Weights of a small mixture-of-experts language model, trained from scratch on English Wikipedia.
Size: width 224, vocabulary 2048, 59.3M parameters.
Experts: 96 SwiGLU neurons an expert, 4 picks a token.
Below are experts of layer 2 (counted from 0) of a mixture-of-experts language model. Rows are named router (the router's row for the expert), gate (a neuron's input weights, with its number), up (a neuron's input weights, with its number), down (a neuron's output weights, with its number) and show model dimensions 0-223. Each number is 500 + 50 x the weight over its row's rms, rounded and kept within 0 to 999. Numbers have three digits each.
After each expert's rows: a language model's description of what the expert responds to. This comes from a sample of Wikipedia text that the model never trained on.

# expert 47
router:447557565542458573451556565549472469536536548447530447442431448442483464537413556556554434447510525471440533450442427526467467496466550549449557448528464440545462511469433417433432522536456535465561544442450538552552461527560465547454463463445450553543551545532477488448536529433449545537471434551456448429439450505472444437481476547563550435447470563449547539539528451526448589560440546460424556447441551530416553542485552517528557572521453459466450549448530454484438456436427451541545435557472474448439560550422447586480548447449544558564448540458560550544455456554487438531538544419563447565551548517428453558448561554472435552434441537465560567544541432465449544479550
gate2:520462491486442517511512542468498514563470443524540528489478429538470456454524464623513428459464541477523523453574441583502555527511604488469544538446448555518413528491621559525374599471518465586478544472452473526525446513498505429451527585469527537466549511546500551470541587534525521607423496577513484461489544540419436446556541529498458451536413518488561591502572508443434465484425440457530504445493506441448527520500454567526516613608619495397460577471497554470489518506550589417518520600519525531497460527491475498485530540437456516533500551527515462593515388553428531524426405494537455498507515566428422550519459498377494567463505547535482545428458504441495463498567
up2:506463412488466567600480485568511535496465535608555465443459507500419538518499545573501522532516550485548524504490497568513459489420448446506526523436487525505475456486484605435452512471500459496536433566438475510527491514546525515452501507501529514444511554511506523477437495466462485532472527584420413493465504556450451515440515521553460464507569493583585502486465539501544474482525549371532494391542490436430525486546447485442463484544628472438488407529461569496567479554478523484485477579535585526473491436504549533569504538524437419454492509504475487565437576551394468486444469367478475543585490541363549501476470549452525485447601657412452430603511508437578626510534
down2:460519439572512467562440503540471478525587460529541486539516457446538481525459482595489526477493421490555553507512499448475449531478515565460503457436486576516475486459540550472386476526464424450495509583521411521475474509470496569485435514372532474538476576533480574436474556401573511578507467519446524470576468511526494483596384557522543403472483546595360454585483546512549496490569427528470510517370572562546528509469554461457494484496536507477504478495489529531595481548472463493518389551531541500447489460482457526555510492525510455518496426548498541401433400465477496477523389503407500397443548480404531527516434437493602540540501443538525455495525448592405552401534
What it handles: Commas in lists

# expert 63
router:446529561518526529428560533522451456533553552438529432451489459434457458544425564557554445439499530463441533444456448566454440499425536564457543453544475469531477473443481424451433567556443526436559548444463564547523431543552429570451446475446458554546539557569457486461538539455449502546438453561456442449454456527480431462538452530548565429443429560438523549525472469527425582563438531454434563436430533562435557552482532543571560551527455431423450512447498482502441454436447471567493449551432460456461532571440437582455547433458521543555459533463550551515481472543430457534527564496524460580547550546419450549454574576442447560536458566483563543554531472463444538459546
gate3:450513538616576500364479520536449503432571507486557477602496470529539405609536400553573521403509466567490473543466533498500528501567479545536419506535576522489480577474535520464618550597539515524463576570444526505483421589533499490538378504435386532525456478540478509457535455492544488590564524539599452506452462454462428526429466548548518534493542556462508421483431511453496531501499543543443476524468474522432552544456467572476462520450435564501550608505548487554579431534493499525441507536556486462487484560532539553457643425473516436455429512457590537496514451480441491559469513505530437536480435560437446555528444496514539491498535388480484511463512498507484400472505
up3:415584473465504527447456497501563428396513547456538591545620437401492554395480505461481437536506515451454474538603444597499509468500555537499492532535470504596513466485514588462505430519593560527486460367504574530521529514471518560501551479483477515504543446478504490473424447484491516494522460545564559602486542551424451486502534573503585558514492506525535482467453468523527443463456431499517460512423512497587476598541498519391443480559488496529498508386482525457448439500598437480509600512458405490476444506554508584523442428455440529442404522528564486535442468402488587534536521506514544532545460512491416456482413459532426496582469509472530513503518486542498588366558
down3:497553488563502439635445462509512555545440393517554540477529526500447641535489528506505412486426599522526481524602524489534419481469494450467476560388532564563575446484556474456464433546565469470484515516427477556529512534463463585539560480531552535457554511466508442512538516466540492521492516560566524544452472486498576479509574459474514547442521553449511395503507547485533430484546435499443454411552545560466475485438486418459464545525532525539507459521469478394538455392481478569536393551458388465513400508510407469509561468550529431540523450509512505467493515489532547470560611475590575423490564453489543471424477504519572579556503474480497526588383496585544501442441
What it handles: Table cells and list words

# expert 40
router:469531544561508576444560562533449433572526551427549434434470443448481445547461530539548451438547548468425538450443431534470456454428559545461542483536447446577429486441440446462428547543420538462553559454459540533542448551525436538464424467455467566524551548547432425455542540437430449554456430540436450439484484515469428478530451543562528441430449543450550519547478443551457566546444541440402548436441548555445566533447547556526542552544447458484476542431512444462442438453447441548507441563449438451452544540464461575442545457460529511543453558467551562536459452557471463535538566461547440549520551545417464559466561545472451551492433559457542581539530430534452555494536
gate0:436527574472466558520410504487458519518596571517452538512574499452457447434572534443486661493502558510495591484461492594415476564546523562534468445534620433516548511449480552446536589551556509556560441489487541415470493493504526504409493495496440488452521527507550427539446610530452489496551495518541579485488471568495563502413484392471492564468423475521453426533554507542527571523474487587505583424383515492491507461491584495594476491522524490499541360436536468462451514439487554494523481395457429457554568539506487457499495546550555449542561459433479585554394453522452500469614534516491480512513519514476516464541549533406458475437486484515537499571542508523436435531516
up0:478496516544507489472480505514505516452475511568500457455548507488558579497501433480463453601482511499582545423478490523449418531443541470459454423493421457528471465421541401448516488566502571446524518530576506491464497530536553522590554393479548494512570488542474503593583420473541453485504525473482542402519440499545557416494491567564452498537581472603460522531410500474506492541431538556567584439493498390612491503454460452475555530570482524434457632514487458434440548486550486568508473528538553565472498551527534402417489515553423465523503574600534508518463492460473401449528443570591579529432494516477510607460503483630457467409498461542484472458519429550469426530539
down0:492490496527315478502472479509492440565541470418479473539504471511466590433522396478461542565452562516524486485524534529552369521569436526600426533536460581469498533507502462535562482505427567459566580554489497499510457446459469569354516510421535563468504541545569481489503626478536501463507421504458499520459600424566467465506535551478523520448471481469425479477520506433473506516413568519515517437499519445549470503441561498572453444455439531501444484490445486470531501575521438466504546447423547488477338458536545603529539546505387601453495557491560497559485464513453470550464506484452528463434552468516441485536491449606474568481435534486544423422494519497440568508451
What it handles: Articles and positional words

# expert 31
router:448510535565498559456539550551475452529561571423555449445475460448442446556462557552572428420514545443425524474467437535462454456437548548420568461550450440555437463468418474436426562547470530518589553444456540552533450521557430553450461450474453557533548541557432524459531529457462510562482444559459441447451466517474456445483454555560568448460433572425575535509480458548463554551430539440408559446418545565465544547459550530557540563525484434453459542438508462476444448435445453551503462559456448453447522548468456564470546457446550544536475533436550529539481438551469455558572553477534450566540536584432443560460568570468457550493454551454515554530530468409462556468545
gate1:539408482545521468514550486546470488543429525444485482546593497489491424483540545415477540510586466525501484484500454541439498475502559512422495545498492440481559582417430548538573585594506560459521490508463586456555473547503531454483559400503560509432564517496491509483546539525448442501437379565470387454510493492425518461406487440386534461400543528543448474532535434568567540567530442503416478510482532536515500533490576525450458458593500414461437525510527478439579434492447510466505467540470495522469588541468511483542468545542484472492374504539386487470404551521413476375454469478538555553495544490546414490652448455435597509498518560480465544526526541456457527494483
up1:497430466477550405421440529525509578495485537491486520452497545524546458499481507552518554564482527573534423467383576534476524480510543390651590518544468485596388521646471540535511502479566506542575493440531551448508525548410391503548484490454471554465523470467606471566456442529442546578574482637432559519468470427521505493472638557484476500524450527476436525548418499494594558500511481510529494451455477523474496391562448497579452513490522415514419461452447470535488530498483487539514503465420517481464502537476448451490554536498464517475570480453551567506554511481430515499453546549469550521377496486501477419564542471527435479434463607525405477469532488518482525496504
down1:471515562528523531528534552555488516503549474540531569590435526633473468516547548453479468484549506633483525475585567493450506528606542465545483527555543518490459501400544543447488457497620506543587517578518505558530497481559398609495506472516553454483485488515533433582493497545436565509486537415522578490492557531512587449497506442484492446476479641378482475448500381498428519503538528538598506493453516473481499497505427504480466510489554532465603615520453564523549522559544435515493412538486436473428444531444596510551478524477530492565434547448597421514465541499550551465437448498456521451510497429484546494604504460373548468499567466516557468462521580462500534516455
What it handles: Infobox labels, linking words

# expert 37
router:433531569533482527437546555550450455536537592447541457449504469432473420559438566548533442449535529443442575454460440532461462458440562557452539425526459453563444479451456417442424553557433525451556524437469571576563467547554449557463443480451460572546541545550423466464513546445444433558457429535461445447452452526465410455528457525552523440427431532428545529536509466559440541538439544451449527427432535539439550511408534554543548561529454466459447543426484472474437459466444466520534437551467466442456545556480453560458561475466533526539429557441561541547496470563450460542563511424541464559525534563475436556469557556504446544505430540446557532543550434417469557452540
gate9:459459496536612518555593502478465526551552553487487541492455460406497469463487439465437506473527542420507371517475483541510533493500467552546471569462442401461561555497509462483464542526508499537489502426527479510527526563526498430522474464374499472533469496541529477512514460515449508542392517468507510469442429447447504617449545422566597552531407594453579475573553536482508496549494462508523427486437531502662531507537514512517465489500517545499499597492398555509386452484585423542507530501449508426390461490462633610500447502508535446439430402502518524499373498554493490515452523525473524500537553523602379441528464476510467574512406509506509497515559524459467529501546
up9:479459528462544523560570497505509440596492414549533566526503535473597480385412389492515418464463496518470526487519501500468562455501511445501590527459513489515508568443422515530577371445485507535503423501548436524581607458483507504489505425525372504538491553527480494550463478458473578585461461491476552594512539496529533501444464545519563507464388477476387456500571517572496572572496551585530425509572502568524512546553559496430467484596488556545526506441465565494450456501549498522450528447468512457536572439398500566465575520449446511540464497498607467486638533489555578586496492525505506528438502556455446552588420534538463514531510490546403519448521475506429469451534
down9:447620525526518446562545514485474551590503536574455511458539493521445602618591619572469582551587536510511483437461450478595562651493564530561492462517516533498510535483514394487450522591545456521532562495494537547485532523480468531472588486521541521410502462593517386541420496318502461418503532564478469456470438487465500532537580422552488530527488521469482512488461557433499495502462456489384479497475513562495496491464552520546583497533504565435536472432502547526477486508411506452573606562469539523450507540538469536436520516442516510476519456498499529447466541527426459488502482521596571612630462470482498483495510488516511506456443457461559445494473471548470584499520
What it handles: Table cell digits

# expert 25
router:443525559561520539440555535541456451555555563445550467443496449450477455556443571539551433441526530442445535439457445526456465490446543563453544448545464476561452457461454457445435560540476535448557539420451571543540427536553438533468443459444450539544555548558471409450531547437442500551459447509440431424457457535463450476528441539545560433429449544460560553543439446520452543546434526455448533463443557581446568536467552541545559564504464473428467548420531474494475453439450454559511442560464479475435565565448436575464543455450545529547453566465550542540497440571441464533543519463534440569542544543461450559453553573451450555392438562447563519552529432470447554445556
gate0:443424515451489449443512454458508420535529512491518587525525447451529512495530569415548474486560581480593502426463490449425452525513435495420418483511582504534513552445565526521517506544528471514620556522543514474517499588563467452359520501495464465521456521503392505520458526586505507535484559449538511567548431441493495530458451478512550515460433510497531495540442470531522455489475472537523504432524546422499504444505523470434520402514562432525560528492611595423473567357492531515518564485423490419587572486498459557447478536407491505532490485474487597585506491588534501494555391489555570449430569458526469431461461480403450556465491454547470540531639498564601480462510
up0:412553461564507477466508431449538489416647586575489489511559596562492533481569495437502416538515514529556485461491482543517451470545485523468381574459559519528494588523550445530414506454550488424472553643517562439504436520471470449514534454446546458491533509482516498520580511479598461529497492513536499494515534469505549539541499461562567482521546536455385483526509583488543451606531491577433493531467474448595427571465493472479471536601479557367491502389533466442476540444505459496532403474554513489448576554500513545592565476592472519469464540534461512584485451515494561572388439494510516460454513496399479404541452446463540556487509536485523539517522560504409493536540
down0:493490444470399489484498513475537455444544493495592425503427491514539503454447489509522517521526538522542515538456521480516438531469605425466483495554505524511485501546460497503596475493501461518430567522546609432534543502460429501440485527523528528443544500470509502344576624461460488503425424573405539550413467487470413489413510469483521484534478473474402444548608517365471508459491521494532495560559467431508579574516512464567458467457551465609519461551455579445472482508429527588514537573510511553425504472507531471532441481367478517498482484467472447534509493491515427521584547521508509546457574586474447455466441562498481423450482589507532530497523492482290464434471
What it handles: Table and list punctuation

# expert 48
router:459561537552446574436545577551463461555550580450563461480411459460463440551468570549549452437495559456465538451447448552453474469444566543423568450552435423551453479443455421451440575545461550452575552448431561559540450528536427551469437460445441562557531549541434571433531548469446422557444454564471457448458449521471451446528466534563548427451460565443543547530477460513463576544446533446460557416455535572444527561435546537571533533552449479448456562435525469479444443437460444498494481568450458455470566520461461561457540462453545529533447557454567528519490461553463467543541532420545446540513548538508473552467556551483445545448431547452555542541530444496424561458540
gate1:465496429492479545490481530532539466517529469529428521492566513514488519464478530551433478542534483527610400424580428543509603454384586527533526501533554483430525528339489489430483548501464510586531569467530442436509550611513379424433585462456466453459468463472460501512540567453461436514516473554433398520520579457517422446468565540513436426440521452516515468513496447526506556504512545452506554483511620452512573493521556587514532487616451492477482484517551431498609528552487432502480439460539543525413524539483459502493464455442541482524452453506514528459409449524546479422413529523431517478435612426501532414522551521581487445525439537575526546559508499504422523472514
up1:492587486424524449445485377454552547457463534479419533517573457505482545463511564581545486451544492514559470473530509534534517513433458510500440457515483510501554451483524518556427538482373498570558507502511402479488525543426386392470573445489403529442480427500484446479457544450533496522436620556481489526600473512533510505503516520586554523517444521537520502525541496458533685608571495536535627503502637420506545551508457424461462516495471480562468486541429484580512487563509497494496541470525507556368504482510548565544538411492515446524464429519599418454518479484531456415505549552467465524458529579396535511493489550493534486497510531488580528398518510517521527563495
down1:459527458576544486423593434510475449427464458550565536492458577512531516515479477483509479406521508458485466515547585534582462460508537523544461473564507448570588551516486591525462455470412490444523478473478531501491426513523482562524522550587581551401605541572574497492536495421513518527530432535541521454498491453490544562476474518545533453553455514513458457486493391484574543563557450498496493494388542481480492403418457459481508543459454406547528486487519593562596489432481563460489514543569559530454504460474480557422585520511521500564536402478422425533423519629457521491492433583564595494455463564495500597479557545550603521471483493506590513568526431468414594474487
What it handles: Table pipes and commas

# expert 3
router:444533570564525561459545520512455443573538558460526443438497463489445452574441546551574429456550545454447567468474452525474447560446548551467560422515432450549445481473484482441434535565437547476544554423444522539548438550578434509466427473459464562535565557540449542463527522466458427576473443554456476437477496512431418449466452508547547443461447524415546536518454443521443540557448552479414522448442541570450546557467559569565573575532451425427432552469486470472455444448435457553464453575446459478452534566505456560486572436479560557536445552433547549510500457542476459538556557468542448590538576535490471550482569534457455533544452559470524561556533450406451572439543
gate3:447459538477526522424419599595441547582566412496509434476512515464512565502450479445534523498547461445484463521524535560454506493458489571448610493398584434522610559496549419631433549525500545448501538530521530446498490548399537573503545605485412508510470451514560557462510553543462440558436472468545507404527498516518501411442513439481569466527518410524566460594498515491582480491420537519477425430512373501480486482441500567623496538482492514482524529495498561449446405469562470469536493489571457507474507524460556453463525494455633513533445510534525473522579474479454421501528501486460423465461578571511561520454501529518452435495554439515471438499537507503459364484515
up3:399480537425550506426526529515475504562531510501582493507497373579510589445453581375530514485475446527616411452486435477513491526530477528503457651473521613521486501464493558535504496492560462550473528523521542555525553476512537618481522544497508581474459537514432529549565633470507486540452473461413468556481572516481596513511480423450532534505432553468480536418563516564610525568499522528549522525512532449425547579517606511551514439484483410499513483520484456486395537570501498494494525483492389501459440534522571582445441500489471415414468536535511541527480508505587533474492474540558476501487454489496491496521476515576534422490514466540583564410574447577504445573577
down3:534421435485550379512510569608509562450503470511493488420481482574524504483422504548492530480520465467506413494570614435576506489542567539467503473539560528566560500414366508476461457514535485514555549386578543559510620501606483499492508413533485465563551521445507538470506499487525545572482497475526551518547534447582536428548498453592526390526526497504529474483479564555524556497464455525520417533468518495536557530565510510526489573466496419549434605514517427494481422497451470551453551515489509531570492551487464548438525478516527514615470590647465523482487532479408539453575577358475540558457484442498488470524503525485587588473462501551468528453573473451503528561475
What it handles: Word starts and function words

# expert 28
router:441533543546516540444523559536456440561541562424545473439509425468433464551439560563540464469521557475424538412465464529455438471414556569459570459538428442556464524441437434464439555549449528478550540440466574568564437557541447547461425474458440555552551533561463434442536554431456469539470459545448434457472443511444449424544428546571559416426446548442557553516489445527467552537434533449429534439441554578451568548442545544541573547526459475444446551462480466483450463464454460479491471578435469460442552599459448570462552443489558554537475560458523525538474472546470438523558540472531435554530561522489469550471573577473452535486454536468533559544549463457443580458549
gate0:452521505498524615442488456547462552522508537445523481570507456474426417505471507459466540477471544600538518441450512487477473436522450484487516487488424588400498453500521560537639554538592474487490514433620503517481490564490568453462386556565470479554542469624557552545458555502521599533594456498527547486509507523504426511413392490450498566484543534438527591485458527532478487461541461487471416431496530486479518494582495468497456479521510511552448476490564498463469594493487438476544459562495366571562588514539409512412567453499568505528435478533505586576430586574476473484566432515464418505519481478447442495411482506452531530522495479548428511513520608542575476424535
up0:559518452521540502470533500477491532532498483466485482592479596495519510478521568503527509566441527470533528504517516456501494524538536550442412581537555500535438595462482436503561492461430548473477597601589593519511450471621462451461415467356524508503564526446428430515554555428494492525469589458504519542446495402516553538491447488473460540567592515503545456452483472528589484508533432617474484476495447511534459579504547527482492565593475518463550578498412412433536497466503516516483497440587531537461593544556546468544504483486490474575606519445522475478529485487472521540524537485564556518437525398521526469552482505506504634507475477489621532483355407496465389499419
down0:566460587474555521565535531593510491444454465508507524518493493565614533470534470561513560513475518465525630480549464464460519474496440446610569472419448546465484460479445417616429401464558408406485589442545430473539520536533581529512460542526485442524551507546518515475422583426447470548428566493450499543534551534571538491540426577511524436525502449511378501465505524413467557531500565600515468548432489536581488515498436503566457404531479593574486502492414558489538500471499507508520501544519422445482552530515402465451524549529449546516580550523460402471396541518543536521516514511478465557409531451530421577554496528557503504532526538490513448502492450561483505406560
What it handles: Digits in table rows

# expert 60
router:485510520551537496507477524482401470505542467481562446511547536473483506511492486488533498508466590489483592486486570643505402559490507509511519518499501519504422344521445626494553535549525500437533533518455497504532469552469514617460483486470489463586484479515518569500592480464496504564366591579482505522404469513487471449532523494511515488479493558511563509458548490520456468501551499473469520512524541523534509556409594538470474571509415458389436517505539486329522494491476431487481397500478395488485473461383493510478535515519508617523483479487497575472451435456467523523627573407581439455525540551569436519443462531419467522485461483349551466512461475520553461420484
gate0:556512516532535530527472562574580431559547499522457556445488478539536510466622435479526563516503568603523598484389474457469538549493467498514464532597630496534477572530436492550508561528481448531529429484626556442443488644466539501450485543519468504454471545459451499452401578543536530514444490436462546503447477544448508595369512427473530585474467516466589440553398511576556509433481477487547517459473545422531506435535480556492460555536514549543589513529533456487469509450496444483548518511509416462542538551502515502487541574537524486497473551415496518529536527495531503432565466593509605451485552516520545425509479489409479405435498540456512497455646511541511466436492
up0:475543518589486480451484532473471504404515563529439544438574544404485498540422510414485433455473507501447527487468478487505532566508511516492491513489518447497439514528488502514436447504517588474494532525487566527524470444517520447508542385448537520498698488450599453495543548482523491553522636457457555583490519490519562564615577479565510512540570499549547483544432509498608486596543534518472564490512567511597506518439553544562476500574411554467545524455435470433506498417436412534477537507611565493444504551468467411488565468503432506516538489573545506474511454542561484529455503479617507490441443506532509498553540492617543430514492531453495567557398476498470383576472
down0:486548423511443380497401463549500472425521476411549505508400504471583562456477511481554469472517472469555529504482495525494516517418494565603492593469473558547460565521576466576548487475506489435502428507503521497438502531402459491464405463539498518590567431452510481528407528443441531496473587526443600497524498538505408486667542463496502533501450392542535535454492574473475589510546519503440564520467564426480492586439462497526466530558393539454502460600477491527502488510446475549500531524550482553442525590416532463537503539449451502513540459562567448522423531626532380507495525518520477564433484474572478452574528422630527531446491509540473475537510482551498528482531
What it handles: Possessives and determiners

# expert 42
router:449518532537492547460537550553461451556577566431540428445471438439469461582476571528562426448487559445456543456425438536467457501444577544450561448541452457542444484466470403450414564563415552484571554440460560552551417535573455535464434497456449553534558554552462447449552554460461434546442461531445463447455455533453405450553452509553555467451445530434567526549500447540451558556436539427435560460456519567450512562444547562549539549538442438454433542439485485474460462442435443517530453540448454450448556501472426567460554440469534538546459554457570532544472456560466468545570540484536436556528536526491445537464538568448460536524431542443536556546509458436446550463549
gate0:452475489429584484506447557530535485563474484527474501589501460511524478493527487478543509523488506524433585460534482479515497518410448528475393509523646496589533500454543384456471549547617437497543506464484574532577423606590519529512519519526497529448446556464442495500387491510546521571576527474516409444429448501476487527415441387469577544503444421447584403572440456499491495378386516412542470459480427587451544438504479552513546533481421534503539436506507452474437496462501496517487447550527495444491476430477547475463572525523504509568487506393454641577455460525526490444557486560524468543419604524514521501475458448462458486492500535529493552483508557511433510547473
up0:452503519517526559408579432543567506449561498512467567534515560502440529529514514585474526532535562532470453450486544466546437553424511490445477509461512508567493479461522419525448512533513484454454479612512472365395373510545449477514457522449500538526617520474565454527544497469569441528439534466442552548595492397484546620602419442505526498462544504533502444510552499531557513508550585470463451407409469519587433534507501478486472484574558518494503527426498533506431543434503498527571549463532486515472494503480515421456486484533423499546564603614515552514507431455569598539418436541603508501426504493495467539532468555529582534422531564504510506509493416470507505639536
down0:436511458425511383455493419592465454457419482453427535505490444453585530474516451614535474567535533485540484457456500595513480518503528593538464500513557391462561438511530535499537513477500453418496451463418579499554551638458501419469440562524479506488491481566459593550510567504491556435503547504517524466403468401597390539490529519520483554568495520535406491547421550482525466430448467554555518532519411473470505567520546453563494503580459510514513413454469504494541492528467526544496533467464401494587423447551476516592510488484458435452519503516471564499411425432577478577470517404468513523405512462486480423484524555524536399509450483501544572561494564442455454466518
What it handles: Word starts after articles

# expert 22
router:464534548548438555435549525556460417559577569453551443449495455449473457548446561548557451413537533464424545449438452558460455467417566541446541470535450443559437514454418470446441568545429555507568514441444549542535447546537431543468460472452467580541566558555460489455541551449442505564457450555472438441468443508491453457588457535543576449460432562444548536555492463524436543551426525425458526450426551568428536500537547556568548583533439450445454543448501490451442444462436452501510443557436441461440573556453450553441540430426547534543472534441533545552495470554467459547541566471522460555545546545493470559474558562472456555525443563473548548555516456492470562462551
gate0:451488509564485538516441543520534455456521426457515411421496444497491479520588443487429503484447647399557616400440536452541527517481500412550529611588519456509578507444548489517566566543613472546549498542491531513566444581596505504434473485498528559493450448498504488395498503520504507423532467472586568477506508512568508452492559445565515535500406595483480386540455446470531399475465571505471515523563590499539466487507504492549463398540621505474489491498460543501488511486582498522505474572487418360407533477435496519578597461484488483525519480513541553458512556474440518546600461526502512543439477484472510424493514517429447571495501480500480518547615473523498471544492
up0:442460501486530502409401465531540543539474456526551437462454585440490582483529439360529455487484522521506505387411481454556451416499465523503549545437553420531478524560464399579374460518457529458464469491523580476685474488469524522442515481492505515507614573413498525600527537445596492555464560469510535494503595492581454510535573492491457569538519553599529479542487403525554481549604537564425455514482500511550552533485517515462550547579544520411439505526448468461483537521521436548484407454560458561461467511513438490554487479505497463540586557505476478518501504447487528510469520527587513428433468501417534523453498520531514416511492518449601514533503434512475498596492
down0:453489403556505493574436468469536430468498553484524456498446438467545464445481490509580497522504558605540453516497429453526513593533495537578546400604530516551452502509587532573509492453573440466565544527504571448523420537508428484455435490514514495472566469506498632421471557449553537489518527498445443496555575575469539488458521559493443463454449549481438620433487507505576456616444636521441493473452491497498482487578483447481495458556501546515444506496574560467430413549487445572545546413531579503466520548545562492489510603436484588460425482443508496528496495529551467556447507468500584438470413493534387458569549431574561529476482444513541501555562495492424567483486
What it handles: Table cell separators

# expert 20
router:440543558525498558464567563556454461552529572432546457445501486430457453559447580559568442457517548446473553440465461513457440435449578545457564452554466431542466498441470436456440556543461558453559545458464572534551440546552442570468448455458461554518552542542453522443551539470439389564439476555446430465461440497478470449559442523547532435437448538425555535557514457544455552554446549456415540417444531570445557544449551549526522537516466457447454546449516452446414433451451459517520458536459452462433549573454447563475558454460553544530464559465533523537452476548444449550555550436545412547531533548451462562465579553494448532486450567470521542553562453427462554431545
gate1:505514468462550532447548508509502433635467398511517538499502480465535451503562445549564462514522451529431487562521520569468542485461464533431428498554496464418453486420523464459481465554531514504498543451432543521569510537494439459435484412489497535467497472557461543459512493503399427523534502509453535467438571452459506530439360417440462507442583537446599542521627466480456532439534401536406444482491611429516505540516451565535512507558505477460438544407507435460593426524503514525520475489382477496503602528413516466419477509499557444484414490638493516453456527534484432529400531551525568526491498529576554474435637478455532465478443446595531507461520489500496482468522
up1:453500526452551397497589486508514552563467607476533570529449428462493537574423479565505534499515406500435521461541538494434487450515458446540526463483415473456527474483481589547434512503460497499549608538407547490560501460449467455537462513494569519533531460579633541548527522554460569488420541569437514483502458495454452374445505453468532470577468547475501498477475600512518583467501389569530592601583417577491448603483519460530520430504439413570523532546484519536439423465550420409483505501499493489456467423529458509475504569533514468434457474497481603471500503536474509575449503550532442485455580549440490493522468460409457498487562470454439405476550537507572468535412
down1:500573490499540506408537490516489562424502444514583437489584544495529535511485541438440506627516555514573561472479433540525512533512506494558550468502456452555493426501464478503519526547515461527505494598434534521486386370531551570569521454521489561440559518549511509512546449472478495534585568473528538450430582499376537481403444506621469588528483494493516592404464492517494500493513508487544461445467516541510405527499492596421453518563446339589475525503477517516530512453471481542472437586525596478474427516463437475433435519471580602519532540541503473514501458540489576490519527470504507504466563457457508382493512482582590439570551431505403472512464439570568471460502
What it handles: Sentence-initial It, USA

# expert 49
router:452507544558465560459570552553468443550548564427557455452456430466473432555447560569555439426516520462478535456476460526449435430448563504455526428563443468578457490427469465458419567537462550455540542488424566555528463545564440536456462455459445530556550534553460578441537549450418489549464466541463443438446445495427450469519464515556545416448445552437562524551489465548428547549428560432411573442443540578456543508524543546551554576529462456465444551452500460485452468424436489538496444550457444450458551579479456581448557450441564529534452553473558510562466474538425466521520537466551446561543524521503482575449582563456449539433461546463565545552529441445460556458551
gate0:429594523521500540535470593488550544520600510462480498499506459514472481467577494428505439597506583450515533543434478474492459572463393559541425557536485562590537565421482508472510574480584394506541438506539565471484491620561453497510455474429508547473548497532522515504400491470473507440497553483527501466507529503480538478431593428494583550534483451511512508532469448446561458459547559550498509400549576467458470450609493493579507458602507523494535490479516516450462518464431518466523499573574379505459548524477553461472562544448507568563432561473508582563516456530428464548589424527531554535398607474513454449481488415524587511458486523481421537575531408537490586416497
up0:459562481613507474485495508381502475465541466536487499516490484507596407494561488403538527569504491484496599496490506524532488552417552491493521383516491452407494501465444483528523456404546489452498555537524500425445495465581523470521573449448552483531487495511523507492522534564501524538503485559564522480495484570518510447527610640499434511536506566521533488582474544546543482470429477470396645518515586456467483537446575503415453529604564564512510490411462473474600529504595514510494464462554379523575448534413549418493442462492472491526551497505532576488549492529549517531431448460597555490453493541501484558598526574509467528485493514416590596589418444452539455472527
down0:461497545478441450519440442467534420513553482549541567554461493497588523477493499561581455514542556501529503422529508532509508479510449428542529488486484499596487499546466438548594532495498409425383467429574537475556482525525498492559459436457479545560557541533487452466438480493427518557568591490540547551541487549523437467480537510579408494490500481535506517462568538458561515553525595497495447481514443425499416442452481447541475445490454456445511393526493466602473470429474429615557557458410527554506573533554533575509654455528521489474610487503517457574481530549473498464451517472547396490512551454605516562523543603576519550459545544621579445495443466479423443510470
What it handles: Non-Latin bytes, table labels

# expert 11
router:453562556535475558446571539570456464576532588405549441438473463450459478554451551552548449447527553462445574477438457522461430505446551540462540479542449434553451480453451408467441556524448535435544546448482554525529442537532445554479461477455471559526579546521450544444525514442464396565481439551469450434451440511476441448573453524559548426443449527446548526553484441558454552549431516462429559435434543551446560544382572544532556550525450455423453555424567474462434428457447443530520434568438460447450559550444470555489551435465560537536464543466532537552491450557458427533552543455525431547543544539503453536466563568483457549482479548479544531555558441504459542469547
gate0:574490547512508542491500509501555555459428428464428528585522387455541510533562577528577496527534512464506614514465519519462399489493401494580457552549509478585536442457381543383531548466409568590524544532563520510489513578508516486333449457449488434518604520471557506454507512516608481468533551529487512557419448511463489429446497473538463629411476443468571495453452446584502529469457537444535555486492539524502452489557513490491443453500548515474480539529463522448475497468438486495512457482501523589560485472540461431408491509488534564485447608455523521591443464467529479424548503562495611569476500511554527492488489590488459424486542427449503466557505494515566507417583
up0:456518565612430554449431481485453524410528538545507511496502477478490523450502447465520524548454579480459541494480449462494572557566506489438426488475469515432474552569454485428522536559466576508436619479538472419543487465497455554492467497496565494668499566497510468597504480465416480572560517439449545523583474446556497520503537602505412515477491534572535508523453446513545385479512518423436479550502527555503444612488514427456436514600426452528524463537466502481502425502485469529447414481575509499478513565384457531530611513565405593556491495519473454528586517486508543511428515461453507448439329432486435520533504460527501540484454547438515499493483511501549399560489
down0:499584460515380473512498468489449397460445479475579499493561502471517555472509453502439511572515463508495508573531613455447419548488484535544475516496376528545546472483482523530524342492520523470473504496520474437531501507510494562505503496457488519467466496471538540458498580518459565571499518495407470632505480510477492468448543427508464369574443454643432608498439647472474473482502472490504480608500494431488493507429578565517514412552447513533507511480438597549541466482522583516543599539484503575487627524506591451486450581482506521513494545492510572509473503517594449539512459537562510482382563501479442496582564483511468516456460498507538520517486582476488628552487
What it handles: Temporal prepositions, table pipes